Experts of a small language model.
Size: vocabulary 8192, 182M parameters.
Below are experts of layer 11 (counted from 0) of a mixture-of-experts language model. Rows are named router (the router's row for the expert) and show model dimensions 256-319. Each number is 128 + 24 x the weight over its row's rms, rounded and kept within 0 to 255. Numbers have three digits each.
After each expert's rows: "gets" lists some tokens that make up at least twice as much of what it gets as of all text; "mostly gets" lists some tokens that are sent to it at least half of the time. This comes from a sample of Wikipedia text that the model never trained on. Tokens count by the router's weight.

# expert 5
router:106081106109137134168130183173112115150126125129128060118097129145133124137115102113121146130097136157147115125139124108125114124141129104078118179133121177092099134131103077085139141087086097
gets: " was", " is", " were", " w", " been", " f"
mostly gets: " w", " Robert", "',", " Steve", " Kevin", " Jean"

# expert 57
router:147102130141168114108128086129132099129095119123066090141146075150118096134158118150134153168113129127111119091137112189131117107126124138143155130117117128132158143144167108127130117138154079
gets: " of", " and", " the", " in", "'s", " his"
mostly gets: " some", " various", " any", " such", " many", " significant"

# expert 59
router:158098117107117109140113147115118142146117134142081128132133164170129098091110160109125168131148124165132110138171141095110151158150113118110145103162155081135116140137131114120146136160107153
gets: " 0", " 1", " |", " 2", " 3", "–"
mostly gets: " 0", " Apps", " 1", " Pld", " 2", " Yes"

# expert 37
router:109130128094100129172128133183134154146135096159116100098143140108142143126122129149087154183153111125141108130164151146155171125126117121107114135147163121125115147149116188106122146123134105
gets: ",", " and", " or", " but", " R", "),"
mostly gets: " and", " but", " or", " while", " although", " &"

# expert 28
router:106120094125126145131162110100116117169092158117163147104153091123119127140130112123094151119158136154143118099138091158129086137161132155101147159132118087136153138101129144096093113154109165
gets: " ", " |", " d", "ac", "ap", "op"
mostly gets: " d", "ap", "ac", " app", "op", "amp"

# expert 16
router:133141113130115138123142146115098101102120146124116153161156125086114141141106102143138139155148113129151111128130091156084154084088093135182157109138141143168090144123144137134129172134111119
gets: " a", " an", "\n", " A", " An", "A"
mostly gets: " a", " an", " An", "An", " another", " A"

# expert 7
router:124107126091185125115135142111112122127146082102123106160145116112124151135113087133071117147136161170184137144139094112178141158115116135127135141204141095112138122092138112103139060108145170
gets: ":", "a", "o", "ia", " was", "\""
mostly gets: " La", " Sa", " Ma", "a", "da", " la"

# expert 30
router:087165105103125136082160123083141109154123126101137136115136126129110147070127105065077094138153088117159140140102135110126135095167158138139139131122112130151176107095089144119122099126138158
gets: "\n", ".", "==", " =", " ==", "==="
mostly gets: " ==", " ===", "\".", " =", ".\"", " ===="

# expert 38
router:116104114127125129139103116134135100117167153119185163172147105133084120107106110147097166135142141147098137112123081122085154114107114130108128124128095119100135118104229125113133152155156140
gets: ",", " in", " New", " United", " York", "ia"
mostly gets: "mouth", " Los", " Dallas", "shire", " Sydney", " York"

# expert 48
router:122150143152113106098146115114106106103155111135132100106143119149154149134112153141118152143110139132140093123110120167147138127090152102130137104112088149130076145174123159134120119114106149
gets: " the", " United", " a", "'s", " The", " National"
mostly gets: " United", " World", " Royal", " National", " during", "During"

# expert 3
router:123109110170153121096107086150113131150181119143148147170095113142185132137097136173162143140112151150099121150137121140133094139099148167124076162127154150127155090134154115121123201132134130
gets: " of", " c", "%", " C", " United", " for"
mostly gets: " c", "igenous", " Czech", " among", " Muslim", " Jewish"

# expert 24
router:129150175108125165169108139126126098145121128139110089149110131113120093139132131145125149102130134145151143145129141109111107087072150132111136176146117099121181104106107109151137158157090113
gets: "\n", " on", ";", " On", "On", " along"
mostly gets: " On", "On", " along", " on", " GK", " Places"

# expert 32
router:114151105119169105182138160177160110135117141109111067146081091097129118091111091116149124101128138132111140120130125115140104144120143152158110128131125165165155138163117128117155132133118087
gets: " of", "ing", " for", " \"", " J", " C"
mostly gets: " gave", " worked", " make", " won", " provides", " making"

# expert 12
router:113159135111118121084133113176147157129173144105130157099120163113139119125108153145147116131111097155108177150155113114169111121109131149105107150141078118165107165118141097135096177125128137
gets: " M", " m", "M", " the", "m", " to"
mostly gets: " M", " m", " e", " imm", "M", " x"

# expert 40
router:148162145132127152135104169098143155110156075155150181115095114127100110101146137116115098138165136157118109107119104108106155143169131112085163151138141104151091088112141159090175179132135125
gets: ",", ".", " that", "in", " where", " which"
mostly gets: " where", " because", " Chinese", " China", " Korea", " Hong"

# expert 18
router:120115133134132092180169144135126160122150151113134149104176113110141136133154163136109091125101126108132121113133090139145108107121100153114169100098129133091136129146143106108113139130117090
gets: " the", "im", "ul", "um", "em", "ri"
mostly gets: "ul", "im", " sim", " tri", " Tri", " sum"

# expert 49
router:119097137111087132134113132110143103133152155095144151082138117133128110112091146131089100090151102145127131138126160122151173122128150154131165137142132122131155099141131130137083149078148155
gets: "\n", ".", "==", " by", " is", "==="
mostly gets: " Clade", " Phylum", " Born", " Coordinates", " Height", "Gls"

# expert 39
router:142113134148093084156093139116133152149138120100122072150152185122133166128132150081145132132142128096115114135103148159071086160120121144126143138112144141156129098128106143140122172153108169
gets: " in", " of", " at", " from", " on", " In"
mostly gets: " In", "In", " at", " At", " in", "On"

# expert 19
router:117166132123107144122158152151168102154137110129134118111110135098145187159113124114096112123130126149160126103135124178192170115150144140184131080111137103122089141131080120108090157126122128
gets: ",", "–", " after", " for", " September", " October"
mostly gets: " until", " After", " before", "After", " after", " without"

# expert 54
router:143159112125157109106153110126112157112141136115102111132155115143123078167140127105118108116130153088184126133148118089142121145101184131129121135157127107156094116164114154134127150083126157
gets: " S", " in", " s", "S", "|", "s"
mostly gets: " S", " s", " early", " late", " mid", "Early"